python train.py --balance_loss=0.00533 --balance_bias=false --vocab_size=21615 --optimizer="soap_variant" --lr=0.00385
Below are experts of layer 6 (counted from 0) of a mixture-of-experts language model. Rows are named router (the router's row for the expert), gate (a neuron's input weights, with its number), up (a neuron's input weights, with its number), down (a neuron's output weights, with its number) and show model dimensions 0-255. Each number is 200 + 30 x the weight over its row's rms, rounded and kept within 0 to 999.
After each expert's rows: a language model's description of what the expert responds to; "mostly gets" lists some tokens that are sent to it at least half of the time. This comes from a sample of Wikipedia text that the model never trained on.

# expert 0
router,176,167,164,218,206,188,176,173,246,259,198,192,171,236,218,219,180,220,173,202,204,237,178,263,228,259,125,197,227,187,186,217,225,192,228,224,220,177,201,212,205,175,204,202,210,220,178,270,208,242,241,123,213,228,125,184,183,197,190,216,254,202,221,169,155,210,207,170,180,194,246,84,195,179,213,207,224,234,193,214,192,197,212,170,165,279,157,191,211,200,171,205,203,196,178,249,181,195,192,202,168,212,181,182,241,252,184,219,227,203,172,177,222,209,166,183,156,224,233,243,187,190,195,215,189,166,187,204,187,154,203,171,169,269,224,212,206,189,227,202,231,231,187,230,206,246,226,170,183,181,171,208,196,195,251,255,182,164,175,183,224,180,198,217,168,173,192,220,199,144,207,152,188,203,167,217,257,239,229,189,233,204,243,232,231,211,253,191,200,237,244,231,221,220,226,176,154,240,232,189,205,243,222,201,155,200,204,200,221,211,227,163,191,214,279,215,197,225,199,215,209,128,186,205,225,228,182,187,179,227,252,208,172,188,215,183,203,191,193,263,219,219,219,208,144,157,185,195,181,214,228,263,168,202,226,275
gate0,183,196,179,235,219,244,164,263,236,272,176,183,240,250,208,131,239,209,240,205,216,156,186,209,218,186,198,214,166,219,212,141,163,229,200,187,250,216,226,160,189,189,214,223,180,204,183,226,183,241,179,133,225,243,188,176,177,141,245,172,220,230,159,179,127,185,181,222,215,223,240,187,243,247,249,197,228,179,224,214,205,205,166,164,173,245,248,232,180,193,176,220,186,204,194,190,171,193,238,162,190,249,211,116,196,210,227,170,197,245,223,178,191,259,244,199,217,138,266,241,188,181,240,234,192,203,170,165,251,182,199,246,173,206,220,164,173,231,185,181,158,236,95,196,213,216,212,219,190,247,176,228,193,187,186,190,182,191,207,199,212,136,200,215,175,201,212,195,223,201,236,220,152,223,177,212,140,225,210,174,169,170,196,188,136,155,214,224,200,214,182,224,213,242,157,187,214,212,215,234,196,199,218,160,186,211,191,200,215,152,237,203,252,194,185,206,217,183,208,180,197,244,228,213,229,179,190,195,203,182,215,200,158,239,168,187,232,198,203,221,211,209,229,204,212,142,194,153,203,139,186,183,208,200,203,245
up0,181,185,224,215,216,206,173,217,191,186,219,214,228,201,211,207,193,247,237,185,153,170,232,178,220,179,201,180,181,237,241,193,207,252,191,190,281,209,141,236,228,205,200,176,228,167,214,205,176,209,201,180,152,214,226,173,241,220,195,202,224,250,152,196,183,180,199,159,185,161,216,213,199,184,231,168,208,165,223,159,203,221,159,200,197,201,204,253,203,233,196,223,176,209,169,167,101,175,160,175,210,208,238,174,271,240,202,208,195,212,166,166,213,212,191,195,219,231,227,208,252,168,174,168,208,147,236,176,235,215,187,171,241,154,169,202,250,177,194,177,228,241,141,201,185,193,204,185,167,263,173,189,203,143,97,178,260,179,198,175,244,200,253,129,197,189,148,172,198,259,203,224,183,221,204,212,212,193,202,220,214,174,191,200,213,171,236,172,223,185,205,263,191,224,144,242,179,226,207,183,219,211,171,196,193,219,240,213,235,252,214,228,226,185,155,188,257,190,191,129,192,211,209,242,184,168,214,170,187,217,170,125,209,160,239,206,173,171,134,204,214,192,183,206,212,212,211,138,167,174,187,226,187,200,233,190
down0,216,156,234,198,183,189,224,160,203,236,128,147,201,180,189,187,223,192,185,141,210,151,248,205,160,208,171,225,205,256,210,199,221,195,233,221,211,201,286,205,214,198,225,229,192,224,162,186,205,209,170,244,180,181,218,172,180,197,199,255,199,138,207,234,188,217,181,252,189,209,181,198,215,185,244,207,186,170,181,205,202,179,214,210,224,206,209,143,214,230,202,169,182,201,238,251,254,210,203,229,232,212,231,172,227,177,165,112,197,186,218,190,185,234,193,233,245,220,166,177,183,163,203,198,219,195,217,225,181,207,143,234,153,196,208,191,191,224,167,248,255,156,225,215,227,205,272,226,203,260,206,167,231,268,215,195,233,216,226,196,189,148,221,185,199,177,204,191,203,160,211,197,178,247,171,214,196,192,212,187,225,207,275,231,166,162,193,182,219,180,187,185,179,196,232,213,215,214,171,208,242,222,239,257,213,151,215,257,195,171,215,189,190,241,214,212,207,186,174,165,152,226,194,177,156,183,250,151,187,229,212,181,187,239,130,229,270,217,223,191,177,199,237,215,258,211,219,212,255,181,176,242,224,225,120,245
Description: Capitalized first names and opening pieces of proper names in lists and credits, such as David, John, François, de.
mostly gets: " John", " de", " William", " La", " Michael", " David"

# expert 10
router,252,213,211,193,187,203,160,132,243,232,267,199,196,214,232,225,163,181,222,187,206,203,236,168,163,205,183,152,190,175,181,218,180,199,185,146,212,168,179,176,207,228,162,198,248,225,166,165,177,169,208,224,225,195,180,161,195,163,217,170,246,230,214,147,216,191,148,161,231,213,161,212,212,211,200,220,213,222,225,194,195,159,127,194,184,181,191,213,237,239,241,230,233,217,262,206,199,183,201,222,183,197,196,173,168,209,192,223,185,254,143,162,176,199,207,267,183,186,158,145,184,193,219,220,197,201,229,211,172,172,176,206,216,179,240,182,169,186,181,213,151,242,275,197,205,266,172,222,222,231,184,250,162,187,236,211,155,194,175,191,115,171,209,223,154,196,193,164,195,131,172,205,206,164,167,223,138,219,204,173,129,207,222,191,174,204,158,187,221,195,193,217,153,180,182,260,206,240,227,217,185,186,198,201,169,180,204,224,218,219,241,191,232,160,202,214,211,149,246,176,274,148,178,227,172,208,259,252,152,200,152,191,180,157,209,187,203,233,176,242,185,204,204,240,192,188,218,209,168,174,191,220,210,209,210,153
gate7,202,188,231,216,170,199,200,183,157,213,208,206,157,261,166,235,205,201,169,239,234,204,246,106,225,199,209,168,203,176,219,183,199,178,200,175,257,249,105,180,190,222,155,197,206,225,186,200,205,200,155,186,170,245,209,221,144,184,176,180,200,240,212,278,214,204,192,206,149,217,246,192,215,252,192,223,187,218,244,201,180,145,203,237,158,167,158,209,202,206,209,182,184,214,249,214,191,204,247,192,192,168,193,213,227,197,213,256,202,238,224,177,232,212,216,253,206,200,177,197,159,260,204,217,167,175,161,168,193,144,205,188,223,215,215,152,175,202,169,190,239,225,223,187,188,222,209,178,207,170,261,223,209,151,168,153,212,158,192,220,209,157,195,200,241,173,259,234,226,201,245,212,234,118,265,244,274,192,230,211,194,225,258,203,205,231,212,228,170,212,218,160,229,193,213,239,239,163,185,235,204,188,183,177,166,149,152,197,207,179,197,249,160,193,201,210,205,153,219,171,270,163,209,172,187,185,223,184,219,229,170,211,190,206,241,222,194,192,158,184,217,220,239,189,238,215,215,198,204,217,242,166,237,196,194,211
up7,186,251,193,156,215,154,190,182,261,232,166,187,244,223,206,199,215,214,223,235,197,244,182,249,167,230,165,237,227,232,209,183,162,160,215,196,227,190,184,267,207,161,213,179,224,200,230,199,183,132,209,179,204,183,207,151,157,193,172,240,174,258,220,181,196,216,223,202,265,183,180,197,163,168,204,192,168,212,189,158,233,218,215,216,222,221,200,218,167,164,201,201,208,174,170,189,204,262,228,159,221,242,219,221,178,229,162,187,224,219,187,195,204,138,212,214,172,181,179,154,259,239,208,210,215,193,193,238,211,218,220,209,196,176,195,213,209,192,201,160,202,202,233,147,214,194,186,195,200,143,152,198,227,174,144,203,225,215,242,157,192,230,194,229,160,165,154,209,216,272,181,182,129,233,194,213,207,227,243,189,245,148,186,223,196,205,252,158,174,145,226,256,194,201,174,220,190,186,203,218,176,248,188,153,182,169,248,213,204,223,214,204,233,163,185,186,175,229,226,154,174,206,197,208,229,205,175,152,239,149,181,116,222,189,221,191,254,278,223,185,229,135,164,232,136,222,193,199,223,205,234,247,192,192,226,213
down7,168,248,206,171,216,165,191,185,220,189,176,178,262,211,207,232,169,215,205,243,211,250,193,151,236,146,224,205,179,204,193,173,201,124,252,207,236,226,191,215,203,194,231,182,244,176,166,158,221,126,191,190,227,245,187,179,150,157,246,167,179,205,188,216,197,202,275,279,200,214,203,155,196,160,171,205,203,187,196,227,185,255,172,180,193,160,184,211,158,197,218,195,229,227,218,141,173,240,190,187,184,152,195,206,210,201,186,190,170,168,160,251,207,217,148,194,237,159,222,204,193,199,213,223,196,222,163,181,226,183,166,241,227,240,179,209,213,166,206,183,212,199,227,156,216,161,216,250,224,187,200,201,208,194,257,154,244,229,126,192,173,237,195,242,214,219,178,211,209,254,217,265,175,228,233,213,177,147,233,200,191,174,247,188,164,215,177,148,204,223,206,233,182,192,210,194,191,199,161,150,254,213,129,182,218,176,159,211,204,236,194,167,203,225,221,195,267,216,154,266,179,194,201,255,189,190,210,201,152,226,183,232,208,204,217,185,202,175,171,174,211,247,204,171,205,164,219,187,217,237,214,267,190,249,213,220
Description: Century pieces of years such as 200, 199 and 201, plus en dashes in tennis scores, like 7–5.
mostly gets: "201", "202", "200", "199", "198", "197"

# expert 2
router,181,232,236,216,180,219,183,180,269,200,196,209,161,207,225,202,248,224,262,170,179,166,155,181,169,235,195,189,182,174,175,224,201,131,224,187,219,191,182,209,200,219,188,190,193,211,213,161,182,215,171,193,215,171,206,162,251,203,177,246,225,201,232,160,215,199,141,207,205,180,174,194,164,195,196,235,217,187,211,213,230,240,121,153,146,181,213,200,178,180,241,198,155,177,276,197,204,213,221,223,210,216,205,193,188,205,223,174,221,233,148,187,175,194,169,214,217,202,208,231,190,187,222,256,222,234,239,266,158,197,188,185,165,221,217,217,189,209,234,190,219,157,191,206,227,244,173,208,188,223,164,221,153,215,203,186,161,183,225,154,130,171,190,225,134,236,201,184,134,160,171,236,251,212,156,222,154,179,173,204,271,185,187,170,192,131,158,209,165,231,206,255,190,208,229,246,168,281,221,197,186,178,158,170,211,227,200,219,224,180,243,188,197,210,239,278,169,190,233,218,238,224,214,215,166,159,238,150,196,159,184,211,162,176,178,241,207,163,229,234,150,163,166,166,206,192,201,201,201,221,218,238,185,232,211,192
gate1,186,204,208,194,247,185,162,141,204,179,214,204,171,229,218,182,211,198,182,167,192,218,181,232,214,205,202,198,188,159,203,159,175,212,188,207,202,220,263,233,202,185,244,206,230,220,182,148,199,180,158,197,164,178,236,221,223,186,252,210,135,166,207,178,260,126,261,174,201,220,208,163,236,213,262,221,209,212,200,147,127,181,205,251,222,156,159,229,175,198,181,210,206,188,171,174,150,190,191,262,219,192,247,213,247,168,241,211,246,217,187,208,162,206,185,175,236,204,238,164,205,205,143,154,184,215,174,198,196,194,207,182,234,160,217,170,199,164,206,157,170,185,250,194,163,195,190,202,209,179,281,238,213,139,223,209,215,203,144,144,222,193,184,184,191,201,203,209,196,200,144,161,156,239,155,169,187,223,223,203,191,207,173,205,177,233,208,191,189,197,170,197,230,188,194,214,196,192,205,198,181,222,243,268,210,222,240,226,205,247,245,145,199,178,204,219,207,207,154,209,207,153,202,213,171,205,216,201,158,227,177,248,179,236,198,217,149,268,181,210,184,209,265,151,198,166,229,206,135,131,212,176,244,150,223,228
up1,200,255,220,209,164,226,222,177,197,185,181,198,193,159,216,248,255,202,232,225,159,192,218,188,160,186,199,195,174,253,234,196,244,192,176,188,226,158,231,165,200,203,159,218,206,119,222,231,191,147,166,216,193,234,178,168,167,218,211,166,240,165,182,213,230,230,211,207,191,174,179,187,167,164,165,173,143,145,120,204,194,189,196,210,228,156,221,202,210,172,179,228,195,204,217,161,186,182,148,144,229,228,193,196,203,243,185,224,202,236,240,184,148,134,248,206,257,266,203,255,189,212,234,171,151,219,179,259,141,214,199,233,227,209,204,212,212,235,179,203,217,144,194,162,202,196,141,217,159,158,155,180,175,188,197,236,175,208,197,185,223,191,208,157,254,235,172,218,165,185,242,170,213,193,159,216,167,216,180,163,227,217,215,214,172,197,163,217,213,203,166,132,162,222,184,196,258,218,201,185,185,170,174,183,156,221,246,206,222,173,257,204,212,167,180,174,242,209,201,198,150,157,144,218,246,214,197,161,231,184,149,206,209,168,147,194,184,151,224,186,179,216,182,231,199,183,211,197,209,240,220,250,207,203,184,167
down1,204,202,195,223,217,214,234,181,126,218,191,76,205,246,243,154,206,273,239,179,206,188,186,223,192,163,225,144,198,203,209,196,176,189,189,183,173,154,169,197,213,220,205,212,170,174,232,198,225,158,268,248,151,188,244,195,215,144,155,238,163,198,231,233,231,171,233,207,237,197,212,216,182,188,168,218,199,219,205,210,220,187,260,218,124,166,219,173,202,174,235,182,232,234,225,166,258,232,188,249,209,218,210,178,187,172,213,211,174,149,201,211,270,201,246,212,177,159,216,184,175,140,216,230,197,244,195,202,188,240,195,209,180,203,203,162,172,169,199,201,204,144,231,196,234,188,213,214,223,188,198,167,169,191,188,213,248,222,176,194,207,220,193,195,225,182,217,187,152,231,187,191,204,203,138,193,218,225,161,190,182,190,182,168,205,210,192,167,199,168,210,176,157,160,166,159,213,177,238,234,301,203,204,228,220,186,201,167,210,178,136,201,247,236,168,225,219,152,192,185,236,216,226,165,169,193,188,228,190,194,230,177,217,221,234,220,219,239,190,176,139,226,201,201,201,229,237,223,175,231,255,199,240,183,238,142
Description: Capitalized title, heading and label words, often after a quote, bracket or ==, such as Best, Total, West, Porumbeni.
mostly gets: " Best", "-S", "est", " All", " Total", " Top"

# expert 5
router,244,192,227,200,124,213,266,212,171,186,243,189,302,225,220,192,205,168,200,198,204,191,165,167,172,166,221,181,184,158,193,170,204,179,174,191,210,191,196,215,224,221,244,141,181,180,198,222,197,206,228,241,221,211,181,201,258,205,159,174,202,207,284,194,243,149,161,203,201,185,218,188,179,191,226,198,221,185,212,218,208,228,186,259,124,207,176,215,199,187,200,143,194,184,217,172,210,222,271,222,219,203,231,228,235,158,232,178,216,212,197,225,134,180,176,269,173,194,198,227,167,198,212,170,166,239,249,188,147,172,220,182,217,155,213,196,208,164,145,162,152,209,214,210,170,193,167,227,171,208,230,171,209,223,184,179,225,209,210,121,193,174,183,193,276,193,173,193,175,183,168,209,164,176,156,226,169,174,213,153,181,244,171,212,234,173,171,217,174,194,178,198,174,180,179,199,188,214,149,197,196,211,195,193,206,235,202,187,204,194,273,224,203,192,172,176,169,217,185,158,274,237,220,195,162,171,191,244,252,233,194,211,133,200,187,210,177,180,232,149,170,227,207,146,231,164,217,178,183,169,212,159,224,204,199,148
gate1,186,252,215,227,164,213,224,231,127,224,175,201,196,202,198,218,196,195,164,233,157,212,192,205,148,198,217,155,205,247,153,196,180,186,177,216,151,210,220,149,221,233,154,160,189,191,184,215,202,236,274,198,248,160,200,207,200,183,203,221,157,210,232,211,225,170,174,208,177,242,223,231,183,124,176,233,177,199,193,169,219,241,138,249,226,174,247,179,213,213,256,257,198,190,185,210,206,255,250,260,227,143,180,205,221,204,248,223,201,222,235,196,215,191,194,220,194,253,206,162,162,213,190,254,215,224,186,256,265,186,186,201,122,237,231,216,199,176,168,220,221,187,160,212,205,228,212,218,193,228,178,196,187,203,202,138,182,226,188,138,223,197,174,230,180,146,195,205,184,180,180,211,143,197,197,153,249,162,191,185,175,218,153,197,230,195,209,174,198,170,226,227,212,195,234,238,201,158,186,248,171,194,198,208,178,210,212,190,223,209,221,148,199,204,169,183,210,183,196,197,172,196,239,153,177,207,177,190,235,171,216,223,201,164,176,158,156,183,224,107,184,145,209,179,210,208,161,223,249,136,170,200,166,217,150,188
up1,233,187,208,218,205,266,193,189,214,214,186,215,234,197,196,223,190,166,209,187,147,183,185,187,188,251,192,216,191,214,230,183,197,185,202,198,195,204,180,217,166,251,164,185,169,259,173,219,231,252,189,218,196,150,254,220,170,204,235,206,161,219,167,216,211,210,186,200,215,206,172,250,176,211,233,180,222,189,176,164,179,231,266,194,208,186,200,233,169,254,244,245,231,223,191,209,226,257,168,124,186,248,239,136,207,194,185,160,217,216,208,152,218,213,233,208,183,186,167,207,234,217,193,195,185,217,148,143,181,189,205,201,197,188,269,197,203,174,149,182,155,175,136,230,189,185,208,214,186,224,171,204,184,158,192,155,141,157,171,208,196,139,177,217,185,209,176,236,160,161,175,184,235,241,208,167,196,63,235,202,186,213,178,188,225,161,176,190,207,230,213,256,222,212,216,197,167,213,249,236,225,134,210,245,221,219,141,167,208,245,256,183,213,181,255,243,204,231,163,184,188,167,193,200,191,208,229,199,223,204,215,220,224,208,243,228,201,200,172,180,200,180,198,250,181,237,213,217,172,208,212,254,171,172,160,166
down1,212,186,207,236,201,228,200,241,227,239,180,182,179,235,224,248,137,215,237,157,160,182,219,198,202,258,203,221,194,190,177,198,221,162,153,216,225,197,192,213,188,197,147,144,155,165,246,179,250,193,204,214,244,201,181,206,178,177,212,208,209,195,198,197,160,202,242,180,284,185,189,175,146,228,214,243,238,239,253,191,244,216,276,207,125,212,183,231,189,237,237,176,203,188,245,161,218,271,224,239,199,237,187,214,213,192,247,140,227,247,193,222,179,214,221,140,291,231,183,234,165,223,236,219,218,254,199,182,159,242,191,223,187,215,189,167,214,218,239,202,191,173,247,177,201,203,171,226,158,166,181,203,255,177,224,214,164,204,197,225,195,149,217,224,188,166,215,201,164,189,197,185,248,160,223,190,169,198,201,180,249,215,237,152,209,191,203,211,177,187,188,192,188,152,194,161,200,183,222,146,228,188,232,202,228,162,186,224,209,176,251,129,222,134,205,194,174,206,248,195,195,224,173,236,154,162,195,230,176,159,197,204,189,212,198,215,174,200,225,225,163,194,224,222,175,185,158,204,257,216,186,153,186,209,216,192
Description: Final pieces of surnames and place names, often before a comma or table bar, such as -berg, -ović, -ville, -sson.
mostly gets: "berg", "burg", "ić", "ington", "ville", "ović"

# expert 9
router,227,212,213,201,201,258,136,167,208,163,181,193,203,306,231,230,190,211,201,190,219,166,157,251,210,197,220,159,233,192,220,166,182,200,208,246,221,219,207,167,150,147,228,216,194,163,211,210,228,186,148,180,251,233,211,203,165,184,188,225,193,174,182,181,209,187,205,167,170,200,232,290,250,212,176,231,201,196,208,207,183,192,192,206,184,203,178,237,224,222,249,210,261,173,173,185,189,188,240,190,168,207,211,186,197,175,206,173,235,159,165,166,198,158,193,186,169,218,173,270,254,209,118,171,207,223,240,193,260,262,206,203,227,181,224,234,222,209,201,206,215,256,202,133,182,256,200,162,175,184,226,226,194,213,215,153,109,175,274,201,235,182,220,218,222,186,168,211,160,209,178,242,233,191,177,234,192,205,203,199,224,206,219,204,194,207,165,222,167,186,203,244,200,204,211,241,234,206,157,206,205,169,205,250,222,208,198,173,187,200,210,192,175,222,227,217,213,188,127,201,276,172,197,165,243,180,210,236,154,234,162,198,201,201,226,231,234,185,201,248,188,220,187,205,123,188,165,223,216,210,204,178,233,241,217,202
gate1,196,184,183,228,209,219,251,160,242,189,189,231,203,228,230,157,152,190,196,227,201,211,184,124,173,210,207,176,245,234,163,149,205,219,209,230,186,234,217,208,162,174,172,233,204,205,228,210,194,191,283,151,151,159,163,216,216,225,212,187,179,214,179,199,176,158,177,257,175,157,220,186,199,205,217,204,215,246,171,195,226,223,216,175,145,210,212,204,223,230,200,209,209,161,235,139,244,183,241,199,194,221,248,200,205,224,181,220,179,224,197,164,194,268,217,207,249,199,178,222,197,205,214,245,230,196,273,176,188,210,195,274,180,126,211,206,147,199,196,206,189,213,167,154,240,204,261,196,207,257,214,243,138,209,268,160,185,179,236,190,182,256,183,165,212,190,214,176,213,183,246,187,188,232,186,185,232,213,206,263,198,196,220,148,229,130,214,182,272,225,216,240,226,235,158,181,195,196,189,194,196,197,203,196,216,228,168,272,255,211,247,168,190,214,206,225,188,244,241,216,175,190,157,173,204,224,205,199,190,133,179,173,201,212,158,169,207,162,240,200,202,215,185,232,187,180,217,225,180,169,250,219,217,202,173,205
up1,184,97,233,215,196,251,190,171,195,187,164,190,235,264,198,192,219,229,153,154,179,248,235,245,197,251,184,187,210,207,229,200,213,207,178,223,143,204,189,251,178,179,191,217,215,234,228,205,251,174,183,176,111,219,143,192,218,157,173,166,197,197,211,205,196,181,218,183,220,183,189,228,123,123,230,207,220,191,196,208,191,238,193,186,240,165,116,238,189,207,175,240,214,226,141,200,159,185,165,242,173,233,224,198,205,216,184,151,240,177,166,157,197,242,206,222,246,179,199,161,225,216,184,189,254,259,209,160,249,222,180,212,224,178,207,199,186,221,216,218,197,209,137,182,193,194,216,192,177,140,197,227,209,247,196,203,142,198,206,230,195,208,196,170,241,179,167,176,196,221,199,249,204,179,196,220,236,212,187,194,211,216,176,217,176,201,166,161,187,208,192,221,218,209,162,191,206,139,171,216,179,174,248,178,262,219,229,220,195,207,191,204,195,238,175,243,204,238,241,223,186,236,152,163,167,230,231,171,211,208,156,177,210,226,202,215,206,181,176,180,220,223,240,225,188,193,132,240,230,147,214,200,218,256,205,251
down1,203,184,214,193,181,205,152,242,200,284,182,189,241,171,187,181,177,191,226,170,225,213,233,220,193,217,138,242,168,219,223,210,212,209,249,176,190,165,156,225,203,241,236,164,191,240,180,192,231,188,222,213,178,193,175,185,185,219,171,208,173,207,170,213,205,201,221,207,194,193,220,206,213,175,218,253,190,217,221,210,193,226,178,198,185,244,136,230,230,165,205,117,230,224,185,201,161,206,170,177,177,214,151,211,186,154,214,163,231,223,181,229,184,144,153,206,176,260,184,212,177,196,163,201,192,219,192,175,196,151,245,219,193,247,181,111,162,265,177,204,235,168,238,258,156,234,122,192,185,183,201,223,210,168,172,175,186,255,184,121,240,203,189,203,229,157,141,243,176,207,175,168,230,184,266,192,195,201,201,151,202,236,211,214,182,223,222,181,219,205,226,162,158,196,186,168,166,186,203,141,214,189,246,217,170,197,223,150,207,224,183,195,192,244,194,211,218,207,281,257,259,261,153,163,227,206,184,215,197,194,191,192,246,180,217,261,193,205,200,220,224,180,171,168,188,219,213,217,181,196,187,204,243,215,173,209
Description: Copular verbs, indefinite articles, opening parentheses, quote marks and line breaks, such as was, were, a, (, as.
mostly gets: " was", " (", " a", "\n", " \"", " is"

# expert 11
router,207,229,219,191,164,226,197,170,202,189,210,196,177,258,224,166,209,195,228,182,219,179,177,174,209,203,194,191,173,165,181,180,159,230,272,192,206,192,221,219,188,246,164,197,221,160,181,163,194,203,188,201,234,207,195,168,222,190,198,190,179,245,254,184,245,176,199,183,233,183,206,161,201,194,209,206,226,233,217,267,213,170,131,160,149,190,202,225,213,204,165,138,223,189,280,201,184,214,208,199,193,156,215,157,170,164,208,209,230,223,188,176,224,174,196,230,205,228,246,229,172,156,182,199,236,194,224,280,164,233,178,174,226,226,209,203,174,188,203,225,205,132,245,213,177,171,223,204,235,251,178,186,108,160,235,176,195,236,215,196,160,261,200,211,116,154,161,200,178,200,183,218,221,176,123,205,115,179,198,194,176,161,210,206,264,221,138,206,153,231,165,276,219,216,210,209,173,225,234,195,180,183,143,218,215,196,204,203,252,207,193,168,164,232,189,267,197,177,238,229,264,218,222,197,198,157,214,226,228,204,167,231,193,150,194,199,224,204,215,227,172,205,196,196,186,184,211,189,193,228,196,234,192,229,231,199
gate1,270,178,226,205,248,163,205,193,201,185,208,191,240,168,143,209,238,169,214,201,120,191,193,217,172,207,215,178,169,197,194,216,219,242,208,217,179,173,221,184,248,181,242,215,182,208,193,222,239,176,202,177,187,205,248,186,262,175,233,183,222,246,205,209,224,249,202,184,190,184,222,211,215,189,217,206,183,176,209,189,237,172,162,213,180,220,189,213,174,206,242,222,192,234,187,227,178,257,200,179,175,201,164,188,160,208,209,195,220,155,194,233,175,163,152,198,204,201,236,184,240,226,223,153,168,210,206,260,170,220,284,158,199,175,196,247,220,175,167,173,181,189,225,194,200,220,138,194,211,251,200,223,207,168,231,195,182,169,167,245,183,136,190,201,210,184,183,178,208,185,227,207,204,164,198,232,199,202,211,191,226,227,236,206,225,166,179,208,210,220,243,131,134,198,190,268,196,261,182,173,249,100,216,201,182,258,185,243,219,209,278,212,212,206,171,260,184,233,203,154,209,223,250,140,179,236,223,200,136,179,252,164,188,190,207,245,205,189,145,176,211,219,210,146,218,197,173,165,215,163,214,175,227,195,257,192
up1,133,213,224,196,235,174,239,199,238,173,166,190,196,190,245,231,191,224,266,234,143,174,224,250,184,182,198,228,193,205,244,161,180,211,269,180,205,178,229,170,209,138,176,199,203,218,216,208,206,211,132,249,176,280,178,227,152,183,149,190,213,220,217,195,170,207,249,177,172,204,261,224,258,159,206,207,170,193,149,233,196,228,197,232,191,239,157,189,201,172,204,225,222,169,230,180,209,222,195,133,231,210,228,200,183,182,209,238,146,217,173,196,154,186,256,218,213,196,171,207,224,207,235,262,238,156,144,181,177,206,195,206,212,224,217,200,199,227,199,206,215,210,218,201,209,219,228,170,189,212,163,154,190,228,129,207,199,262,197,210,190,217,168,225,177,210,198,180,171,237,203,185,179,207,173,144,161,201,196,238,122,181,172,210,198,249,201,185,186,206,198,166,225,195,172,191,193,154,191,214,215,244,200,215,157,230,229,198,223,175,215,230,157,190,163,240,273,199,207,213,175,201,286,208,188,194,175,201,238,171,165,205,199,212,192,159,233,185,181,203,261,244,176,251,178,178,158,214,223,212,147,245,175,224,218,164
down1,174,217,231,200,221,191,218,186,148,203,178,243,205,227,189,255,216,191,229,212,197,171,179,205,176,212,204,193,203,194,225,213,201,190,165,238,173,234,170,180,225,209,225,154,251,218,186,184,168,214,188,179,191,194,218,206,190,176,224,199,166,161,171,204,253,208,206,207,171,215,138,191,124,216,202,204,178,161,201,207,189,182,176,155,183,235,165,234,196,228,219,233,231,220,194,212,239,168,215,211,261,213,199,204,215,183,241,262,186,119,240,189,225,258,201,140,132,263,237,218,215,185,215,219,189,142,234,151,198,208,247,195,190,222,172,194,225,198,156,156,198,223,170,154,161,227,203,195,152,161,178,176,228,171,167,178,188,195,173,203,239,204,138,209,205,147,160,187,203,195,207,201,136,215,151,193,178,181,224,203,180,175,154,201,220,205,187,161,230,148,242,170,167,205,205,245,222,183,181,224,175,164,228,209,241,165,225,179,153,146,198,255,226,164,152,165,163,158,234,275,206,148,216,151,222,145,229,204,228,210,215,161,195,239,210,208,262,208,197,198,161,194,182,187,216,190,149,174,189,220,199,221,174,272,194,240
Description: Relative pronouns and months after in or on, such as that, which, who, July, autumn.
mostly gets: " that", " which", " who", " this", " July", " April"